config.yaml
moe_layers: [0, 1, 2, 3, 4, 5, 6, 7, 8, 9, 10]
router_score: "softmax"
normalize_top_k: true
lr: 0.00195
seq_len: 512
dataset: "wikipedia_en"
Below are experts of layer 4 (counted from 0) of a mixture-of-experts language model. Rows are named router (the router's row for the expert) and show model dimensions 0-191. Each number is 128 + 32 x the weight over its row's rms, rounded and kept within 0 to 255. Numbers have three digits each.
After each expert's rows: "mostly gets" lists some tokens that are sent to it at least half of the time. This comes from a sample of Wikipedia text that the model never trained on.

# expert 36
router:190076078091140135161136081146136093101117153117083092160106153119164176131145106139149125204132168179136211156079159139177171177102187181105120099087094083141107168149107161123157104111100120060057204140121126168121174107084171119131149125151172143075076082194101122126151145135122136115127143110103168147129110140128149128136148140154098110137097161215111129179117147175111123125149131113154160119150076123132165163101078127083069119196131113180122126070140131125165145096154105187148104127074113142173137121102130105116130102127113098139122158127157091171143079083150137177
mostly gets: "hina", "moor", "obacter", "ius", "cia", "giri"

# expert 62
router:188082143147120132118149115079109085135162119145116089089138113161105103158155130128145172135090144115177103110082152111132175120138086105072114121091131132128055101077167131214066125141149098133122131100103118135120117175124101102170095135106150124124133130142140184180085097132107097129186112065177065091173118097158134154146160152099104125153096130098197127162182112066133099117134087121175078114059098158153101113108109090166162129129124119134151135125118105113092110098102094200099194109142123073059132131173128149121107156163118026083121154135170129185145066141113121163
mostly gets: " km", " kg", " mm", " cm", " mph", " pm"

# expert 46
router:155144151149114164150119072139128153143184176124185127138096174158113099177134128104134148120043107146162135128186062097108159185138111088093129106126129157191171157174108141166101143134142087091175111200115160136109086162124138146101102115124102124177188127138101135142090090178125102140115123057090073087173111146132107139157105108090099167106117106098170111115157132113101172083085132098069119153136126202090139063126108172106100135100126108153146145174130112098112114113169151134131083119127110110066071153159137171161179141157094093089169105156103067101104093151088055164
mostly gets: " member", " degree", " interview", " variety", " touchdown", " woman"

# expert 56
router:188124156145156163137156126154113130119183157114164157149144052079116146111121185126154133123091149177200083134114085051125125154152156072174085146115109081145109201177159106146111186127121112153091129099106147148142112165161109148102155146144161207078135133114125091114109083102156116132158121146093135113047115153175129126113155147072083113125151162136131162079108054147139107136131122139116112189073168098161105134123158132133143064117092081159128114143150108139103171116201165214101116091155165086143085151179123158101125091113122119094135138069142102115113080105111088096
mostly gets: " people", " children", " members", " students", " games", " others"

# expert 48
router:077093140118158118082061121209143105180162184103112174129082171119106151118178166087121180037148122180119091155102192142109063176144111180068145100130141147143102083125125125135149126145100097099129191086081117161139157119093148152132161099168154165152103117066133159108147171098088171114115067147106135116144144195117110136095172108148123120084107127134103146091157184091176078130190183110135101150195130138175152139136116124094148141169166169127103111125128134108133151091153085137134058131141103103118147154115113145124045075130120129122143115120117123092138191103148128134
mostly gets: " Chris", " Mike", " David", " Robert", " Arthur", " Jimmy"

# expert 20
router:092161157172138047138115130201148149117106070070064142100158105143109136133107103109174173192101167129118107135136135101079127143073082157128092139136134129195107183128145138142129052153137143128140125130182064143142162142125113155111060128092125117116131095130144102119095111114137165145104082181125092090120181130078155125136122105088182146165130124135091144171052169118151083134183124178192115114103130120188101171187124155167124111105091171132121109118134162206147137129166110104134147128052125105147134163078118125077110132094097082122154063103171126126172122140158148081
mostly gets: "Be", "My", "And", "You", " Dr", "We"

# expert 19
router:155069120071144146107057088083117074175150083073068111114117179120163108109178130179146131103149177191109130071098089128055076160146103183120164122126125085090061128079107126138115130093143123196167152113107151168129125146074098117106089136141127124120099128131107115189124096136126165179140082104114161180149171110127111137155139108164132095064159137142116144135085136113116155142140189172126120113160099166104136151104110129125096062123159149141152135104145125180139109097137100078180116166093104082206082159147175127088158113155148116135114118144065151124175154057108117142
mostly gets: " Borg", " Edwards", " Hart", " Lind", " Mc", " Rud"

# expert 47
router:150149131176111139106134147210155165112118151152205130154118098126159132134138055142122097097116138099118167099135103092166148159178144164155124106172121142138175080135174140111115141118115166143113125112155158097170082145196099127136163117145138116111160057110134167124126139091152147143168154081177113090159130129218130143111084109141116149190198109093195134114152166052118122148122143063115128152099153102127141138128140087120140183123107083097105102181152121079129075144075076192130135100226121179147187127097136076167118124143134173128124177126148063132125166130120137101
mostly gets: " in", " during", " throughout", " own", " late", " seventh"

# expert 30
router:080039161125157123132123101072185034104102122109082095152091074152096143090145121125129088108146145063095165117088149077151104188133098158092109116151159163158101148116148127137132118141128106086183159100168152146175156123131157144113126156151156079120114115066142188149121134044156131124147131172141135166107140096099116154108063106149132168112167134144131107113081152123147151170141170131140109071148131144135166114109136133130143133119110154160193109126140166118179154090094179082109122178074099118172038130120137089175118153120143102079125109227134126067173129142151116144
mostly gets: " K", " H", " Le", " G", " J", " Mc"

# expert 15
router:067150126073143105120111125083152132157119125099132177084140110158151128183161118158173122123178130194184161113156098164198162080174104153140085145195133124074097082124137131101155113120187143140117122082090161101124089105128183118179075164105177141074166137168086047094107126122091134117132103092127181064131149075085114156141124085130127157133138161080132149170092149154177103111110118150144123062210086123143171097122154119158103143081137180137194155096083140091139153109139110110099080145075099158155166182145114110088118133115114127195118109139133125118141130116134149114
mostly gets: " co", " di", " ex", " vi", " bo", " al"

# expert 17
router:073169122124120174161127177107158169200120132160194127130054064146118111141170127085129099135148037115051105176175080156117177115107119054165116121080109133158134069145145160123132127133117135192165199102119158158134120164173176116145143135121119135108148115193118162134131132168174114140047133141104172167154139103150086086174166102160149107070157132089168096122143163114119080121157113118150140146145137119145062104119145116141110067148096113091097100165107090115092162184149126115098155111170108125106073123134160123147188136121166132144096148156103099155136123105148159180
mostly gets: " appointed", " considered", " become", " promoted", " designated", " buried"

# expert 63
router:131112158141139106124128061117129119200096088121117169088113068125123106093146112159094148123124186125203101116117141128100104108123149156103124149173177128084124150100092138121179149139163150158127134117114145087134131174153165115122087125095103186112116121092084127127078132188123103100103141179144195183069130090140150148112113140162195103156127103123065127127118182073073085092138170147163134128182153130136174123165131159078082132157152158117198117068187081118136105107068136154123145174164080150145166097134127128115186129159102114139099140193096093192142207157093155149
mostly gets: " December", " August", " January", " October", " February", " June"

# expert 33
router:186149118141101135083161148118134077094128131159141154098140121149139104118144103158128111098201175096110094140084145122169182172125135118032130186137131161150184108154122149119074161118141152105119059125135118131143138096100085172125093115159103139096135147160126125113130129107081098108188133141159086221072168074123111125103146093113168160150163174111054091123165103116136111219151053110134095128152076108104085136101151148180146165164149137119112120219122135184115125164114150101127077120167165127149141108166119175115145116061103080087136104120150136116158143163123079102
mostly gets: " percussion", " illustrator", " bass", " 2–0", " 0–2", " download"

# expert 9
router:083103108132141042120150122125166122044158117126137171125137128142121111113077090119141191137158142146037171128135116096076161094135107186133107181142115143146096132141136061040060101094162141091159092150177179149104161120157117095133125168121144181111131113136144154102094096137143107142145137160171101097165148121116133135163165125161163158131104110052131125122103137150144091203118126143168054156151099147152125162145151156120090105074154152135113101110124133144138157162149111150186167182067095121131176146143155134199167097114141061161155099089133151088109114157140184081
mostly gets: "Con", "Pre", "De", "Mo", " Kitt", "Al"

# expert 60
router:207102119148136152090204133102097067138161134121084182098094102113131117167112117145153097155149116159093110122162149066114214160094102144102156119142124218171104101163116106172080097102135104155139199127126091094154098112138136103165145099109063168149089096138130151094189113102118091122081202127120113120074128107131125081162102117144137078176115123099169094117174161120105106191155057148130165133123157124121054189138165083153117172155126130139098162137184107170161137151118137115131098104170117104099141141134121078155125162118113150080093110147104154151162114163147136063
mostly gets: " €", " 2025", "2023", " 2022", " 2026", "8;"

# expert 35
router:113170179156112088147146154130076120114072142129101172180177174138105177136084101083118173183144118141172090160158086102130078107112077121137163146149119096126151057168123152107151126133141109158135105160144134150126085168087097162116118070074086085135151068132107139114093110113114206125123145133124091126104134118121145172080102128079151085151053140176082162108094123120161129105161073193127128152099089119138097113140106090148121179110091117106089113141108090161134146114102142122170110141147152088065149101132137174122083070105091029143140132093075069115113119145095100061
mostly gets: " During", " Although", " There", " Since", "There", " Each"

# expert 54
router:098097182144097141158096124182146128153100139243104145130146145116135139124099080094109120091112066101127136112088115136110120114123122178089126117151097157073144177083113153130099091160098178149096146143117090129093112148105101141151123126159109104134076156119124052146138172158085112158133130118147169041123100142138148106167078137054070113118198160094146143153142125201107162194173167142109127116132142076116128174163201161111118168141119074116114098140148148144086113069119136097140114196152127143111177129137154100129177114165192139117116042123149156123125144129165079098
mostly gets: " by", " By", "By", " via", " @", "featuring"

# expert 40
router:144146073138106096149092155066180141099106135156119087150166136107105127130188088109147096138185147091142077117068171150107158110187152101124217155131131112136088066110100100121146165111102165130119104102081180109102110127189150149179114124130128063128126158109149135118124198159124149118124152120155179120200092150050189138059145109142120096140074156154166128101117131099099150141118107158064087117174103104147166046149126127143154156110101107131125156098136125131138141142115048082166097139096111126083078178165110103159093109166112106134080136175124160101164114102112172102
mostly gets: " connect", "100.00%", " help", "°2"

# expert 59
router:158074100169128122113131091127090078092121094158073087132076111140125110060111160117119101119183153119093100170122146146088101100050187182079133098121085142099140119140156164147075161126156131157134121077090118144133139085062107123208111180161147126085177106155090061151109113133186172099165154100141089125160117151126078128144127144165107095172110132095136150084075135101075179084172118158120132120107164111053149148115074097084115092126107165122073119113186117076120116109127093129172170181130137154112075060095126129139121134113112172075152137140118094088126128146134140111
mostly gets: ":05", ":59", ":50", ":22", " 1:5", ":45"

# expert 6
router:192142126172137139126143176116117150110093104133105143093137088178101130138150170150184146123131086121150094151138183096100156089111054110076104136187077125067156104134114104138137107132086062138122104130135063171196175102138095177063143102122130181097130117137091139120085136104114107155160128140095093154134073107152177169163051121132118199144079134082074111142164114117138096118083135131126118078100171071131108099117174092100111117094149145098163150146136102133140116162094181062138166137140120133109195128116123134129077163076118175148189157175129087135112132080110074170
mostly gets: "\";", ");", ";", "5.", "    ", "2;"

# expert 7
router:070093150105187184133123120068131099148137123074118066090109119149166124194095106149137148134141207167069170149171108116180165138110062149130157098142129162143078128152107156163140112086139141142147099084092142111127102182093158152134097085129136186196092124138109166118095122122073115108122101112149131091199143208135059134126164128111104147115109133118119138195160144165091123115095138117171156128169133202188152149158135118105113119138154136078142085106114119123095188111105108138133139138076127168152153057075097125173094135111126093137134162196158120077112146144140168084
mostly gets: "HO", "SP", "@", "SD", "KA", "PP"

# expert 3
router:202081154109092143149172113090103160107102108062121104131150172080120155171094129121129117142110170138140102093114098150149089140153163149125163116109168088101127113129133126099119126074169115136143099155127145090071111136127075118088035100128072069138101138187127108153119123188132099110139209079164122086120160082165127152146146081158153116123150108167091127096145187175137173087085131125172128108129166213093072122115132121140142123115157163102143143153197114122144153056125132129102153115134078099192180113156157148156175197160112080179160135141141190161134135122092108144
mostly gets: " Studios", " Railway", " Stadium", " Stakes", " Theatre", " Railroad"

# expert 5
router:135112126117147146043127084163103122115089085093143140176102139164137128145154063108077124180154123158164124080139115139129154127122119097158143082098168074127102075104089150092156143121114154104105112125120098092138123127121142138115150162110164086135158106121168092100120106137147205093183085086114129138155132094104201152081128180118129109107115164083178120180134118142096076082099066112088220128109114174153154084116154088106110120161116095143082133152084146166159125182104103152187079128205150133078139081101134136149072158205165123095123211128125090159148127139137115140
mostly gets: " different", " older", " important", " other", " young", " smaller"

# expert 8
router:113100108135143141179151154125107155144093168160150143115110124051120135139133156090078121144077131111144134106081075116104087103142169129163103140136166148110110134128111078088114101185128155122075152097148086182144115125162151171132130109102111152163145143106094229138114142072134208194088129149115128155095112161117183147169106145155127109099149129130081130155152039168141137111163132140127135136055130094104123173102130095163164128127134127135170132154081121167124149132121147199055126098101158139131192126095159208109125136051151187072168164130173171082097126140162112178
mostly gets: " including", " include", "—", " includes", "Cast", "1."

# expert 55
router:107140148124106166128124093136125124113134141104161148132199109119116134090150091104127185144157104096066117147138136152175144077108169085177096081126095077177135152135113145100157173105089105167081185186163110097149109133099125150110189094126112113175152099113133167088109163076158180083117104168160120141072129130101080147082153132131142140119088138111144111189132061162147161098166113168134109137127119098167078160153121179089089121146083121142179127179096138185143075171092204110148120142169190193127162139107128085095148074143131182066158134142104083104088146105119160176
mostly gets: " 2020,", " 2018,", " including", "including", " 2025,", " 2015,"

# expert 51
router:196127076172131179084169057210079148142166151120089109118090115091128152188089209120102178155170148119118135127156186148083197136162115086175126113114122122080095156130128115121103149155153125155123208132078117172133133154183110097132116179150156129152101050163111130141117130166106089121142171126086106127102119160159097117160191117131107141100142072166150110090114168112118124142144150073177168110169142182084128146167111129111101128121140111150157118139107120135107135179146104160100090135128068107153159123124124081156177144139140119169068132162144202113098183116077147123
mostly gets: "sville", " Mexico", " Lebanon", " Bucharest", " Iraq", " Moscow"

# expert 57
router:078170080157142133101118144175169191146069078116121059141155128102120113156096150196137151162154108117129122126110186187118084132104151130103119137139139122223112144131146126110124080133090106161073108080168093118094152128110144093122191079110088168100129149085159111139132143106119108171085145089139159124089104161124119111109123123111170094105055109215127099131146133202129132095118205157032122137132166072126119103137140173121146134162163178108101197106137108101166142122107140079134159116170146131115097131102139145090144100066149155118134123150088130191113151132155090186
mostly gets: " classification", " Directed", "Scientific", "Studio", " Starring", " Born"

# expert 45
router:177162099102180151092127132177167063123105168130126073107134085122137138082127128111039168094146130186126140152122101177145136128113117094146105128140054141108142130133118058124118116117176117129115147125103107101126088072115143121140133152131121105093096128132072168187164138119223074082094130158120114130153140165147163126157177151106126144082079130170108153105161151121132151131117134135138111189129123170142181155061109208138131105064111116104110087168105135116151144134114120129150125124182093091165152104044092122109216112125183103147139181167155195136177158158169120158
mostly gets: " TBD", "sley", " QF", " Cow", " Cohen", " Thatcher"

# expert 38
router:110082153094165128168170135106094118118130145210162150112157145167139130122108127174170077116152119109145097192118193171181137157130111182092145189126115188139120089178152079168147080147112117116094131148119199088152164130100110180158102140100157157191096136132177091158165137118134126160124127157180081082096086167136095144059139142169178131171104139153136107122086086087137094137092094176097155148095104081099120143089087163127119117148136070144138137126196125099090177138091135180142135084113128150168118120130098147115118081162109147167111108145208169165142162175095153152
mostly gets: " 3.", "    ", "      ", "11.", "10.", "2."

# expert 0
router:070175106116091125098143178149157201083124168161140123094099133108123143155105113089093136099135178093144124083147135143078141121096074137115106064045102192123151107095094105119166092121135134081131141151111109057100124161102143114085151100133096093105128145118175116131136175191109159121125102161157112150151181150125125142189181165119144133138151159132144162096120090174159163153131091149143131108110118094098118186081092094109136057101090123173099117088121134138058119160108147134163176181140146120102100050101102116127105151178197069066102118113060127190116118088137125123
mostly gets: " UTC", " MPC", " Sheet", " www", " Opponent", "Reception"

# expert 1
router:187070124128141181086127128171125110110123156125239111129116104085149142138139186158103146063176145094122087167149148154162170114119126156093126117071111085147148171124127115148104156113152145134157105216113119128179130090162139139126163117175104130168134098100103149194100134153136074113130122102123124127107100134136127133128156103101109129178164078120132139161153103186135121178089083176123162140086091179108141161116146163154148108184150153082114143123140177130140140077128122237121077166111156105169167125114083112156175154137142131182096103148155134176203166138121110208
mostly gets: " Places", "น", "ensis", "ก", "NED", "CHN"

# expert 22
router:108151116123114130102182128094124156136123122200125052158092128167150105092061097098147154163157127065099105114176122099110116131160171103094135116119134169162115119089138099120164175104124089101103083141127161102120095120075155089183218146124091134138175098123171161114140126191089113157162129084055162139112082123146126144124120120124144150161101075094148150125128127165126094138124137112108177162108092112130140051088157153123082141089176119158135133169154115143134074175150139088106132094221176107093132144107151113097118096122088134092168118130151149189090171076195184064
mostly gets: " previous", "Early", " next", " initial", " every", " original"

# expert 13
router:188152087131097122169106166118146173116116194159181178156138101051163109160106166125153088145163058090163175110136172101158093103113127142157105132143120121079152096173142171144155170086114157180144166156151165079155167122147115145152136132133116062170145178128160165210080189117183146165097148187149109124117111147134119158113146110138136148131140147095174125124163164094133090140126175181170175137088138106165147083120106118166155161095152069132119125146094163148161155176095184172106084100110089162105125105118145211138130084131091132169130154146146071100153123136084127153
mostly gets: ".\"", "\".", ").", "\").", " 2021.", " 2015."

# expert 18
router:156045127084134115155098086090123104065116087082123104143130144160118135128145162190162104181126148117112214106132091143136110143146181183114099172107162102076084140084146106127070150167113142139149152158138148152112103171147100061075063108117140168118091087212121164155083128140155139162156107143068107142153186111166137136098134126123094188104160118097091138097114172095120153141144164148161123135183133178145097095164135115161066135106136180178120142115171176110130111117103123178129123069096132137157153096101124094132158070157176148148164153122137061116118094144148185166
mostly gets: "moor", " Tham", "č", "hina", "zh", " Yaz"

# expert 52
router:079169101093100125127127157153117101112113111126127105140160105195091122083100070124106131177116107110096124098095075128042114095122070073151119098143144134094087149106093111151117153130159160153162065072139176073144124156138113127102217161078118133129157202093198186109112172117091127130151155136157062129111148148173107096131166113146114166129126135114164117104101150120101148119135165085151164107103099092166113137181147128134180109100119117159185128181133149123189123164084070105119132165104075170164176081083150086157082108156158119118183133114121138101068168139164096109
mostly gets: " any", " four", " three", " several", " seven", " six"

# expert 14
router:099169094134091098114130131097120172158133133155175143127129178088093146076179097183141107105131184087124112117158101164145145129100081103080170141117123117114133171108166119141111132104090087092126073171150152122140134148153132080088149166182096168124097141149155068065184104184167131110136128110151175116191088156142125101124148152106151083124110114168124155110144158112096155148121145133095129076134034204076162111078155102125102135155136074073124107068172119133153135161122228108138118159166086106110121123148139071160129063152156132132096112114095150163108072145146172193
mostly gets: " Website", " Clade", " Turnout", " MPC", " Label", " Coordinates"

# expert 29
router:076140124099146153096175189118124119142112107140120142154118083152166125113150111133142104137051096080113164156127142162170113179092152057178115143122149111153127095098142078100146130093125192129147149160091106172132152123097145126126084159167127058134125229096109095094172134129064047098135145157138139140067144138139097178132156176119189113134128105106119100067204061133124095153109116060080077117166145106073140164165093156090137161136133142148123129121090142120135116173073140085133111086113110194129069120146158156138137142115120108150144051172168099101118113113101128115
mostly gets: " or", " &", " and", " nor", " et", "/"

# expert 42
router:114125071155156080161147165136157082066093098135140133084137175184096131119127108216133118081110111105176118103140097089097150201110147146069158133105160161094184214110184177185085060150153142104133083072175143119139115152096121137075117155093148098148103157182083171110175116120116131090102098173133173122106124125152123117137119093156126135200094122129083105113120140123131097050117098154126110150103119132053098138150178075178096125143140134158154071090106091077095120128142137119138158126111169181181095126151113118138174116151148141189125166107118134159119121112108122144
mostly gets: " \\", "\\", " ال", "_", "َ", " is"

# expert 12
router:144140126126112110148104150112156168145087117106154085122152168159184126116172174133033162103133146158177114094091193069103174124122178097116166120162150123084180120073080152158128080083095206145144092108132178070156110134144149144154081150145148160149162114140088094107086141129128124138130136148078138134179148138080136110135135119121106148151131109176143151181086134138123158094111183082129129106107164170131155179121187098135112158197112109189178153147115156142127119122185192123105110115167097228095114150112179174158084097189087135150088134119119119119102121137097170136
mostly gets: "which", " primarily", " who", " typically", " which", " again"

# expert 11
router:201174160168103110175066106093139154104112090136182141094119064145149124123147179124184073139210156161146118196104134063095122129112081103141137147071139114171152132112173159180125166150119147151121082118133161103083167153147126169122077134115143099119123025117155131080114094118110165108136160113113151094184132098091142132147090113157162101150122147162078080167080115106128158097149141107176102097087158090122134108094140105173142053164092135150144149183151134148151106157113127108106102133175120072129080109157132143141167138143166181137172192096092077126120152105145154108
mostly gets: " began", " wrote", " took", " gave", " scored", " ended"

# expert 21
router:063147180091133088087204180103140107124177090124145122157140144185119072075065049126174117144134139153164163135145107087143112148155114149132126157184146136160132145168091133077144100136148119113093077082104094230132166143121144165133154133118124107096131166122070156106119147137134089081179100110146066104129090138070150074182124154177083195160204116087155073135116110155126146117088115124177078143164133133118140086142147097138109089112133125148143177101172101119105169128171136099125150136081168161130105176110137128170096198121106152148111163121141110150110092151110144148
mostly gets: " c", " st", " newly", " p", " d", " dis"

# expert 41
router:100127158145134135118147147175147098115137107067086085170096141097129159154062074104103102144196137144080181144131142181110136169117114130140124125099154118063082154153074135090145128157109101079154190139123128177077191146121115087106122096175151193129135076135142175151165203120151130127135122098117189104153138145121141166157156119099102119123140088060143121139165159148107170198093143112191191170146155132149151138176043160094173134102130160142117159171182116084184129136161104127149144146119107148138118145109126087156138162142138134051144162106114200141113193139150117137
mostly gets: " Royal", "poel", " Atlantic", "South", "United", " Legislative"

# expert 10
router:205098101160118108133155130065136189170099142113172133134101080122137174148097196166109109120150173095140102143111105184140136071097143112110112142140087129057122109165098177125094118117157159138172086165111151098172163154149188162139140133130135147160049182157136139187080152146123133172140174119134097140189123149095135135125107107127096126132111147104143160172107131127058090124082158096141149124084193112164106184113171142175177201148151185146140161137131152167137154150085158159112168145095118194108142147098079152092112128072129146168138139115153205101168137097148109091
mostly gets: "\".", ".\"", "\")", ").", " 2015.", " 2019."

# expert 4
router:172060095160094154154121088118147175140149068124154137099157132079152105078129136104115109119107158099077072068113087198143152150110192119132146098195146109104137156184107129149122137115047141135107087126164057115044135117121167153102114153097145125198103122176087184156089144078111134130134100120129122134119092082152161107102158090165156098098081119087142137151090107132137133107136170093135129170114162098152156167135117118123111135142169202082101087139111110106134090137162134087112147141143186105119163110125130161125148108119080202128076098098123089096192115180089159190
mostly gets: "\",", "),", ",", " 9,", " 3,", " 2002,"

# expert 26
router:135164122138123117132131150133125131168128119081123190167157123164182132087196127111158137116108081115128147107128086101140110115131132167158135097177136082158141116113087151154130074109180101140103153127184194168169124112114136142146200078112169140153110110158078148198121091045136092092061086207134148126161148124128142097156108154112116162132145162107126144147131140135117138146136041191138135140077131165140159139131174133119073123148137163149118112076098099183095130124153129087116129173134101164085074160075112109140140137190080080126147164125136174058182065150069093167
mostly gets: "It", " be", " It", "He", " been", "She"

# expert 61
router:180147195114143158104154121139093099084172176094170155131156185136119140152122113113144152178098142199138138112078106123109187121160145098127177176124118159166101174129119111152137118174170100158126109125143141122203106147067126173131149092134136092112150159124107090082064142168142094142187100125136111091133149165052097128111125133149098085147118185169151162150098137106153138074113127119134108123126087136149117106105081146091105196067157149149120088073102100162171164091082098139140147100058146054113121182185132129103135184103090123163090125132109078092093099075074101120
mostly gets: " insurance", " abuse", " growth", " violence", " interest", " assistance"

# expert 37
router:117131207147136108145067098132144085125137162156127104163176110137055105130170159133170079127087109100101158177112089090085125127136205099164161100114138075125148141083171097129180142178143091149158094103110117102114165086172082084144182062101137114137167127073101114140175135136172147117135152110112172081135083129081101136142100121155172056118151091155135087170112144103139128185124093148167084093103112072147153072149101089145133089148079131130128110117096108169141093100100087100127099069149065097109123142206099090108107093106198087140124129092123101117087116118142131117
mostly gets: " among", " take", " find", " serve", " took", " takes"

# expert 39
router:106139102124096116191084159125133152148119129193059148090144172166141164087166151075151120076118078115111084164137129102128118086174133185142149111133128124112189123200149096128139142173115111175173072129149099163121157194134119182127095107106074146086128134117154153063181113118147178127060114099138099162097137081085132140101118066139099127163203075096126146092084080083191150094178093133093117135110082144113094166125154087155136074175082102144148140143110143166133118154160167138162093141116117126107130155090109127120135131061123155135154089197171140171144117114141099107
mostly gets: " when", " until", " because", " where", " if", " before"

# expert 34
router:174092189140137135160063097177105133061141149153171181161124178128110136201148131091117140162071174160132114156095115147172133105168069106172124154132120138078134131181154110117138150125187098147116102095118079108160100120110134174134153133120129088191107165093147130108145140142119149117190134058164135156102100168141150137190068150083137183116094199163092102097135136103095098111083137079137167188110139147058098086090144094158153158112104164158077110142090130125161191085152122145145159106085152124127144113162142133157135139129119161139185093136124095140125118174186055128
mostly gets: " wife", " manager", " husband", " singer", " mother", " father"

# expert 53
router:123138111167122139104116106098148197161165112213108162157136141152168143136130190104160151069091100140078095088152104127145125105090120114137101130106089081068158121128149184096129146066171185167149108195101126167102099083160143175114122177128127121134146148183129077162127107074129096209093139165099120175090144118106098130154127138133144129179091060105176101112147112142155090146139142164123063117112132122096135155095119100142113177132153103122145129188089122151136093175139151082181116058164175141116063129098109088108115106124072060145126096092138152184180122133115171125
mostly gets: " However", " but", " however", " They", " It", "which"

# expert 50
router:149144153123109142128150158135116090070123070099092149143099130125127130085089092106077158164140122152121151125112167139163137073183099128120124108139163152130148113089097110107137115106119144133150112110145128071105127150069122085124152125124135058105159142100159106089204125190143120068163169094154124103096165104178152136048120149119132136124142171109157128141091143183195105124132178076094162129133135076149145117164115153059147178106098100133074100174131126171109100159123157151124160103207142109123174103124151088062099169136110143187083196131059096074078143112191163072
mostly gets: " regarding", " economic", " financial", " COVID", "volving", " sexual"

# expert 27
router:187155141123140141129097107074113141196159114099152145106113137131088067160205224128136141130157097135101123128103119147111115103118122114157053123106127146180110092135149110195135193153193113148154161071116102107172104165123179122128134102125167094112154147146108117107103076157144102149065077122153171148129111144140120102155110134136083105096106146159141196079103130116126102111126113112160106116122166174137141126162143186160146060158155085146138112156099151142105128122131154124159065143123168070103059165199097154121157161105142146178132132050147144071087063099077111170
mostly gets: " him", " vocals", " able", " themselves", " drawn", " them"

# expert 49
router:115109138112144172141120120156115119204117141086099092124119111178098052117083144179121122191075129144186074156151098107046095092159098112117138105141112098198170152090117092098129154131138116129150102168123095133098134160120139060149124122100136144096142057143129138189148130109164140149060107142142107167129161108177088168097109141166125110076124161161112142092142182146059103117090098071156149147205157123112112105154107157146153174106160150111070134157153113104144129098113058148153177126131095099163121073118121107084180168147143165137131148113148164103092130153128045066
mostly gets: " Love", " Night", " You", " Your", " Dream", " Life"

# expert 44
router:096116163057130121123107169069073188139142179114142154110142180068122152156084162081132157148107137154134161096142094106127099170070129134109120161095086163188146131212103086173129124108110084152064122182121150132174111117148108128136109105109107131139098125115155070084144076157113126170099156153100103107135126090156108104098165156156107104112132115170143150122129162130155126099152132131097128120093172159159084136081101175081165145098128146069119103067130126127097137031071098131144148134197109064133108086149119152120115136179123126094124128083213101076099109141095077077
mostly gets: " Votes", " Candidate", "Species", " Turnout", " Apps", " Binomi"

# expert 23
router:086087125116111105158120155105131115138132104118112102185110071151164090090148088187115170084108085100120129062130216150219085098131102116153174174136145106139159121108121177124169107144100149092119099095183166133113176086160142056124134144126133088159125155116094065124160159109118071126105155156127167152190093101145162087135117170131115140164144089118136177123149126139099127098121113123111155097085183141168139094129069076159112130115127162140067090116143149098157152084115119162069113143187171185144177132110090149122116092115076169100108211106089156143155109131137176090
mostly gets: "The", " the", " The", "whose", "the", " our"

# expert 31
router:185141138143139154164151082169133140053184099082071122096099153067084139166089137105108148152154112140215125139152121118099080098143152057137094153119119169135189150161174089132196072126151082121110173131085113158063074062138113119184110117167104097152101122134116085142076091115129103112143132095149112073125093116111141121138096089077111114126098136167097093069112076159074164113059113118120109146070175157095110121149164159166157143140094115130140129188093099099122134123157118108089102168128167114095095159119153113112108092107097069104163100100144157173133130137158106104
mostly gets: " latter", " region", " pandemic", " country", " season", " team"

# expert 58
router:177116063139127192123107116110071103099124141106213119083137116122142137131174151153081110116151132109132158142126124160123116090176099130126074115172087094117072107035157126084088135127163116103095100147162158151126172118131049115175154119115109170127136103188155123187177139182118088157129135126125120187123115150173122137187111149145099122137137128145110152170152087122127194146164178117097116137169095131130153166128124156106115129128140119102147171110138143092106046098148103109135117120182156102191097169101134129152136083198189167123105196040109183132121130142093137182
mostly gets: "ić", "ová", "sson", "Brien", " Davies", " Cohen"

# expert 24
router:076142113137141149114135123149141135149084128108084124096154101087152165143051135109118086161085159098124138182138163176117103077076179067120172163134164153093147129134121161144142117122104190100129163148162071076113090126185120082178130118170056163143159194122150100086190124137123124127060159116120114126126135096134103156080161172120112116079137135151083110131092134113136111081158077140109176136093159103131152151118136100122131139149038115141103109062153136134146145166165135137122146188107070150087187125100115095123175170083165161103070181210091164111115111115156135110
mostly gets: "=", " ==", "Biography", " ===", " 2023,", " 2017,"

# expert 43
router:162086160122085129149169130114140082141069154110114124124191136129104160131160083120099118071127129069100132126157100161092146158100158204161158117166156104089176146127140181086142094163088205114100105143148157122100143067097053118123108148119124130148092193111128084115131113111082117117128177127048129147142163155139143075133076171130132129133138087168105128119123141086182190140149132099146118053106091167103132127126192106136120123200114137101122094061151093097120109162116066149066190101096110155180150109156152149122137072124171143170101122068157129115166125077123127119
mostly gets: "'", " (", " (\"", ")\"", "’", " His"